config = dict(
    n_layer=12,
    d_model=320,
    n_experts=24,
    experts_per_token=2,
    d_expert=64,
    d_shared_expert=128,
    activation='clamped_swiglu',
    moe_layers=[0, 1, 2, 3, 4, 5, 6, 7, 8, 9, 10, 11],
    router_score='softmax',
    normalize_top_k=False,
    routed_scale=1.0,
    balance_loss=0.00247,
    balance_bias=False,
    init_std_router=0.00752,
    lr_router=0.000978,
    n_head=5,
    n_kv_head=1,
    head_dim=64,
    vocab_size=32000,
    norm='rmsnorm',
    norm_place='pre',
    norm_eps=1e-06,
    positions='rope',
    rope_base=10000.0,
    rope_fraction=1.0,
    qk_norm=False,
    attn_scale=0.125,
    tie_embeddings=False,
    parallel_block=False,
    extras=['capped logits'],
    init='trunc',
    init_std_qkv=0.0401,
    init_std_o=0.0401,
    init_std_up=0.0401,
    init_std_down=0.0,
    init_mimetic=0.7,
    optimizer='adamw',
    lr=0.00105,
    beta1=0.95,
    beta2=0.95,
    weight_decay=0.28,
    lr_head=0.00567,
    grad_clip=0.5,
    warmup_steps=356,
    schedule='wsd',
    decay_fraction=0.813,
    decay_shape='linear',
    final_lr_fraction=0.1,
    batch_tokens=65536,
    seq_len=512,
    doc_mask=True,
    train_tokens=253700000,
    steps=3872,
    dataset='wikipedia_en',
)
Below are experts of layer 7 (counted from 0) of a mixture-of-experts language model. Rows are named router (the router's row for the expert), gate (a neuron's input weights, with its number), up (a neuron's input weights, with its number), down (a neuron's output weights, with its number) and show model dimensions 160-239. Each number is 500 + 25 x the weight over its row's rms, rounded and kept within 0 to 999. Numbers have three digits each.
Before each expert's rows: a language model's description of what the expert responds to; "gets" lists some tokens that make up at least twice as much of what it gets as of all text. This comes from a sample of Wikipedia text that the model never trained on. Tokens count by the router's weight.

# expert 0
Pronouns and auxiliaries. Subject pronouns, auxiliaries and function words in running prose, such as he, it, has, been, that, and contraction endings like don't.
gets: " was", " to", " that", " is", " he", " also"
router:484502518501538468479455469545504460519486487478471509530466497506554490512499506515493509550471463486470512482533520485514504522551518500483490525538530515459509498489478441492498539473487457495504516512461504494479532469441537493535489495
gate1:527513458503523509499505529529535433472486505478485478485516531521480518504522492527466487460522532504492493464492521502507464451530464509516548503494510488453481480518466483500494519507536532523429500476512490556453502516494490508454511503
up1:505507537529463535489513490456464542482513550484510500509499469531448479497494537458488478428550517513494508520533441470492482547515557493492475485471477509507491463520499525544537491506498501503500480509476457489489528526507494486507540509
down1:491526485507537495507468463547483473510455450512532532456482514489510491529483509503516506511490490470517491509514482489473495440499482497481504537533498500492498525526527488507493528510483482494467454468462506475486479470520513507502511483
gate2:491564504533439530510490497472489495481485526493459447505507485520498484489486495519455542492484450549459474467517556498502492482511465508541510503477511480462503495464479468455532533514494502505493536530493483555516516478481487473495525569
up2:462483476494489488506473506501492518472522502512424505501468484532483523462517506481498516507450496483501480458525515478512460499510476513551542483492522493493493535483478532468529519539540524495469492512542510554484490498537518490486545536
down2:460492490461533532496511488535502505504520534517474476537512488498507529492469461525482547530511491485499519546502481569515462508519520487516524534474490534507498490546500532527472468458486482508565498505456524431508482483495483481519457528
gate3:514472517452474543477485518506486501512483485517541516459485506467471486421470464507499503492510520538495497493468493501485538512477497480487453520486469523514471546474450474450517506485524530502501512488521491522556500476467464484490520512
up3:531486556555525441540473506540513496524523507443481488515540494520523527527567537459519513488511463493507471470508478485484482480480496536502554478491502475475503482514537546524489444443496491531507457508514515513452511474514491476476471543
down3:488454543502515480510530532538532497524511522489506511507505511535519515525515511481516437512544532439515487451530490461512473498500513491485467499461507477525521478512468520500514497476463503439577518555542529503523495493555502477509515520
gate4:529472541460485524545519493496521472551488499516538543550488482502492505519485527551517507507491510474538507519528507479531495511507489479524491489469458446473501512470523465506451459510473485475539501532497490478502455522515504508508498514
up4:500503538544528484507483492486537512532498503504562584550514463517516499515452541496488538501497491495505498513535504483538458525499480519523512473494485483465505524461541497515488500532463493448510484514520506512484476504502523571541512533
down4:507553481504520502549482495451496491529487498493518470457528480484508526505492546495527541530448523524500546500475518494514468502469508509504469493481499495480499551473484492459496505521498471511484465533518485513517487499506496515466498513

# expert 2
Table cell spacers. Blank spaces and pipe separators in wiki tables, especially empty cells in election results and asteroid lists, plus stray prose words like re, part.
gets: " ", " |", " re", " P", " List", " part"
router:521549481541529463475489523488433552503515500474535464455513496493508473480451482465500520488514478458505462479488535520496511476492506508513491459503502494449508458518524498468480532484505527503481498535483515560508480487514485533470464531
gate1:549473494484484517497512465490480504534493455510462492493516496524463512493515485473514507457506455514462518501492466464517474496544498486521523499457511476484486473537467488510495510472447519488499481508487507500474551550485485536465505481
up1:478508473476504551536511503472535489506499490492445512473515538533492494476531513477525509480494476471486441533492489448512508514548501474479506524492489476524483470503463541506468482464430509529474490530470502509491515490492476548514498504
down1:487503497471487487478476469580523479504476476552456491480489490478521492530474528504499479482496491486480507470454469498494482484536508502519529514461473455515512511470523480509531507540534491479483482492514478564495484487509548470506537493
gate2:505530479480565525564564512507518503503520518493499470524533479480510464495472482478473569497480498484509519515486489491494519496478481508502479494516514543444496477479502512505505544549475503536480496464480555518498441529528464471514504526
up2:500517495490524532507438493524479508543523479481460485517536537480522488490489478495465497501544506554502539545511477516471473455484470539485466479522490500490519499465527511468519516477472520459506438463554521519533507467510500508512480532
down2:494460539483543527538508518504520500469514491490516482493491519452482489497505457455524493502538470490486501491493466510491518535482576513459474512496486495528529508541494495483468450528533531486492510492520538517490465477494488473503481481
gate3:447494496455467475517498493520529512482512490539482556489498536525521535517504541514470469473480492515517484465481491490514466496513503471465454479497499514492487506494508473508522496495525512503503454549466531496464528510475515470474543517
up3:454471456521500473488502522515543470534491489515498516512508497482496529527485511527508465485506506481518507483506501493527488482476492501491522445459501555546479522497522449484498497503503466489474494502539507471435533483512514498505528457
down3:534528490504519474497507503480451471481527515483498540511488465487465514502469477511494528542462504510509579485493440476518534516500536528483505514483521456489525463504531497537517502516496525533471456478524502514562453490497489498531501488
gate4:490498497535525483465489483521486495458501488476524501540504490507493496492481478537518445503519516517530558498458528488506527461487499517506473473555536512505515544498507482489481525478464465470515496478525506504488510497470477484506501528
up4:491504468547513497497458499500478469467475504494493536506463486511514521514489489546509421471517513504527493474510463518492523485483507468456487486483491521537503524465517499449507510459479462478470494507510495482521513512515503481509474485
down4:524549490475450462512502478487485461466521460485489525491453464474476498476478489464495495508472505475555515496499468509529553503526526506500548517495498487514514488493493502481513489542432476520498522492487491540547503526468473502516521500

# expert 8
Mid-word suffix pieces. Inner and final pieces of common or scientific words, such as ion, ation, cer in incarceration, er in inoperable, species names.
gets: "s", "e", "er", "i", "c", "a"
router:476514465503489536522476497483442489495500467499468508492539467528487508529533524525527512461514513497461495506477480530489496487503543508504502465491495515490516480562495526512507445483476537542539493486534486493483499495478473464539469507
gate1:488504521489485493523500476468512506502481520512500493467507459487483510495518520488533508512487473503490521515479503455464500547509485520473512486538492461470523485513471508495478488495476506521527492535542486466530479506497481483513502451
up1:487468562450507509499442475465484550497515520515485525516512501478514532492497532480569490476499483488481518533455489531480498490498550526518514475542488477507473496518492510481493452503504475513520498527520496485499475479492481512516495483
down1:546530529522516493511502477553555462438481534525465520491474535528506484460483514505501496516486491531464474497483498482494504514542451505487493511476497513500502505470518417458505547496493471470534552509495478492539513504495526495490498500
gate2:473482486486451502497523526513501471483475450542481491467457501488486504458497492449456475520491460488524516500510497498493494492519489504496495527480456518470487470500548504505478521456458515489479513499524449484516486461499507496513504500
up2:503461497535509520495460500518520467497444501506484491476487488472534500488478485441511460482506510505486520517493500513488482474476555490493508490508521557487494513534520496490409505509511529500500518473538515489516487509488490527477449545
down2:497505465509512495523548536512467453523502486472502530498492504497485508444509502503480518507498521515482521490513511482530479513518531493463494518522477463488539481505502453488483469470522478514527469544513485474453493497498493552510531525
gate3:494489512480534494501471458492469516456497519476479482540471500523479505521475496569514540498506493553483508476491449514522457480509529495530451426514535485504516503486477480498510511505502542499509496491508493511454519540518527488534484504
up3:515485520456518548493433498524486485485477490483499491546498483469498484457483509559527571504506514521499518513492459463494464514473525505506510446500535474533498477487491500493484507509552509515499482491531494521448484537501532468483517532
down3:460542501472502456515480502484520550479445474474483522474509534513467527518532465448548516520511523519511476492519467491509572492477520534521456472491532523485497524526515547520511521525523510501457512472530518498540523512496497524483468509
gate4:538473486485557490509458510518507510543504516553494498526526514475543496481464544469492534507485502532489511483473474509540489517491491498530442519430513485478520495482508457481517470497485508490502512512470516475521485481524540476504477559
up4:504479457478552511515489523524496473510478479526457515487513498493479531492539563469468498478467479536520526503504472521486510554497472505525489506525505494494499441500520492510503472505490519544479520443473509462478457468495512520517480472
down4:528517466501510495482483489512519549542476508500490526463502521490496522504530455522492456489491481528512505486488521488517503498485511530517528526527480493508526503497461538546480477520570520531473517513447510520519481493501456453487493517

# expert 20
Article title headers. Closing title equals signs, line breaks after short descriptions, and occupation words like footballer, politician in biography headers.
gets: "\n", "==", " =", "===", " ==", " ==="
router:537527486493532564514497509461440524498519486470510493450545556448484481510532484511497513475497498499463524506492506518506492510505515517485544488488483471494499468489445481515471514480506500533474473533527464520484499480522494525532508537
gate1:531526482521489436477490529495478510504510482499531487534458503468487498487506528466511466554487475502493480508539509486506504508557494539456481533489535519516532505452476485471512534518499534508462488521525485469546470509548489475484521520
up1:506505519520459503477506546571473511496491483536491497492514464499525499513490492462532510522535457535524533496512502443515497506552500515463504483486484488496521482484489511491470514515467569507491449503512512505512536466553469483469516563
down1:462489552478492456500542433523603499477489541471534464488506478529506511491511504502488496514483507491476472481479503526540530485490443499515481502505494528506515523503484515471494460529509529505547538489529479492475517520462543513518486464
gate2:489546512458480491517542501549485475491464500510488507471540501458526477497480498489512521457517473562503507486459484491498453507532480508456479500520541485509503510520475513514513516528534489523459480470477523502513521465506487517533491510
up2:503518491492461450478504467511516476497515486553472480437516524461510523463493555508490495503489486501509454535483459495527465516507512551498507440485539475465481474477479501554503522517511488522444495474490478479540494510516511540495459519
down2:459517539502514511493489507506525484496490511475507506534496458492483512463516494508515488495530499469474484504525504420537565495481498525528478495464477543478502499485524556562515464521532485487514543458482476488497533478492544509525505490
gate3:539454492524502497494466498488493509496466503505494475470518496524509508469495531522475479482481446520534481484521484548487500503505466497475492470545520543455537478499509531499502481510487483482492473500510538486475552504544540523467469494
up3:514477515491506470444501524467494533500464502493517511486544495469541499473507486546474492473480477537517525464502468496466501506507500506496515553547545506500472469521473509505470468496537444513489477500527490457462525473532530504481476469
down3:486481499516507477483504513506497512540501511466506496470492485497460513464530477504534521489488517534498497517508494484514600482510535447478478535518473470487509526500538547483478524501509501529500501477536520497575485513505499534494545503
gate4:500481517502443482495489519489524501485495504480507489491479523529516457482482498506501511522575487513520482525500484525506466485537492482499461493484521505511521545482506491481502516483485474497484462484506500506500483529480511451472548471
up4:512514515484505447458539535505533542480492488491520523505527495467507463489533512497516541531519485500504518502492505503502522452498494507467491529500527496477519522497483504465468509534550468523491501485470483508482469484479501475478545498
down4:490500470476518510501508501515493506496494524483498463471533502465516526515495514461518545506481490499529490468505488443492522455530498530491537476496557498481459514541492511485482488484495500519510563482522564531467497497504489508505486547

# expert 17
Commas in dates and clauses. Commas after day numbers in dates (April 2,), after census or place phrases, and clause links like when and where.
gets: ",", " in", " –", "),", ":", " 3,"
router:536492531462486532501506481511551491506484503502478471473523539488494511519482537500493459508483516543515468534542495510457524487451459536544514512467526485487461531467507459487507517519471531515477519537501482483473514492552472547542479518
gate1:492501498531472505481470486512495489524497515463528521503501495512495472514485511539483447500493518502509496444503477536503505464508506457500452489531488446479539494542545515553483521481475498491523452536526528484518506520507532475469499489
up1:476530484494471508480445507516507502494506502471521489498495480518518477501486505525486473507506511525529512455501485539511511453469500464499494495503460486491520518519540476545499549475445473507472464522496514490477474510511524476447520505
down1:511491559516491490555439484487560538487492483488497482481480463490562482469486559519481520495505491465520487481513499519492549478476458497466465467490518526504491468459531457554515485460472500478503535480485524445490508503485469503472523489
gate2:479471495474506484546511517488515497492526480492482500529548532508541497444539511478481430509497463495528513458459489525490462490527509504456471470494477501501523521504509461506507466489492483437499486476480495484506473460517517460481471496
up2:465465533507531495473528538482495528507512525520511512557506498490540502482517507500489467469473496453524497525468499507507473491534508470490437472527481473504503539475552505455513476494503483436519492495516560520438461508481494448487503490
down2:562529476492505508499490535497461507435531502535483533456486527489530444480520502483521497476539496471508462536483502482492480503508529459470524485484501525472471468482485449533471460509500492471543486497548493527516515482472502521479554471
gate3:521489531480515534499524486474507529456486526520544500503506481509529509508505516484455455488445466488501502489486489488486504508482489478467463529516515480480464517487476477469497507485478484491484553487466456509507490497514511464473482505
up3:511483495517501485493490521514471494473519534435494491473505535474527468462498487574502511445526465536527485487506530512505458475515516501516478489485484514463497496503461507549496486471492530491486511530480546481491515534517444492535483491
down3:469466534545492519557494517486477473518499514549462509457458482505443524489474508520533491532468494479453512510536487530523524547530533514485477511482526515494487496482469553528523511496513491509511544502473483477511485500544539464476473541
gate4:482480498520482454520475508551476498484466513495494509469464519471450513489492461528554485508499503529514548477526535488487469518511506496510464487491512483512538533520459470488520518498485477535515496491439487467528530515523532500516494524
up4:491455520512502509524484432522536524494470474526472490486469528485474518510480516532530474560495515511525510532529479484499502529486513541525459497486470481512496504508480492424557532545451520526482477512475479466513562512519537521486484508
down4:488514577498503532506499480494509482487510503489501483520526426522529489486487467557474467451493540457553489503463487504550529477499462495505479511471534491486527460536490533523527491496486491476507508481507490517512491510507509470494453523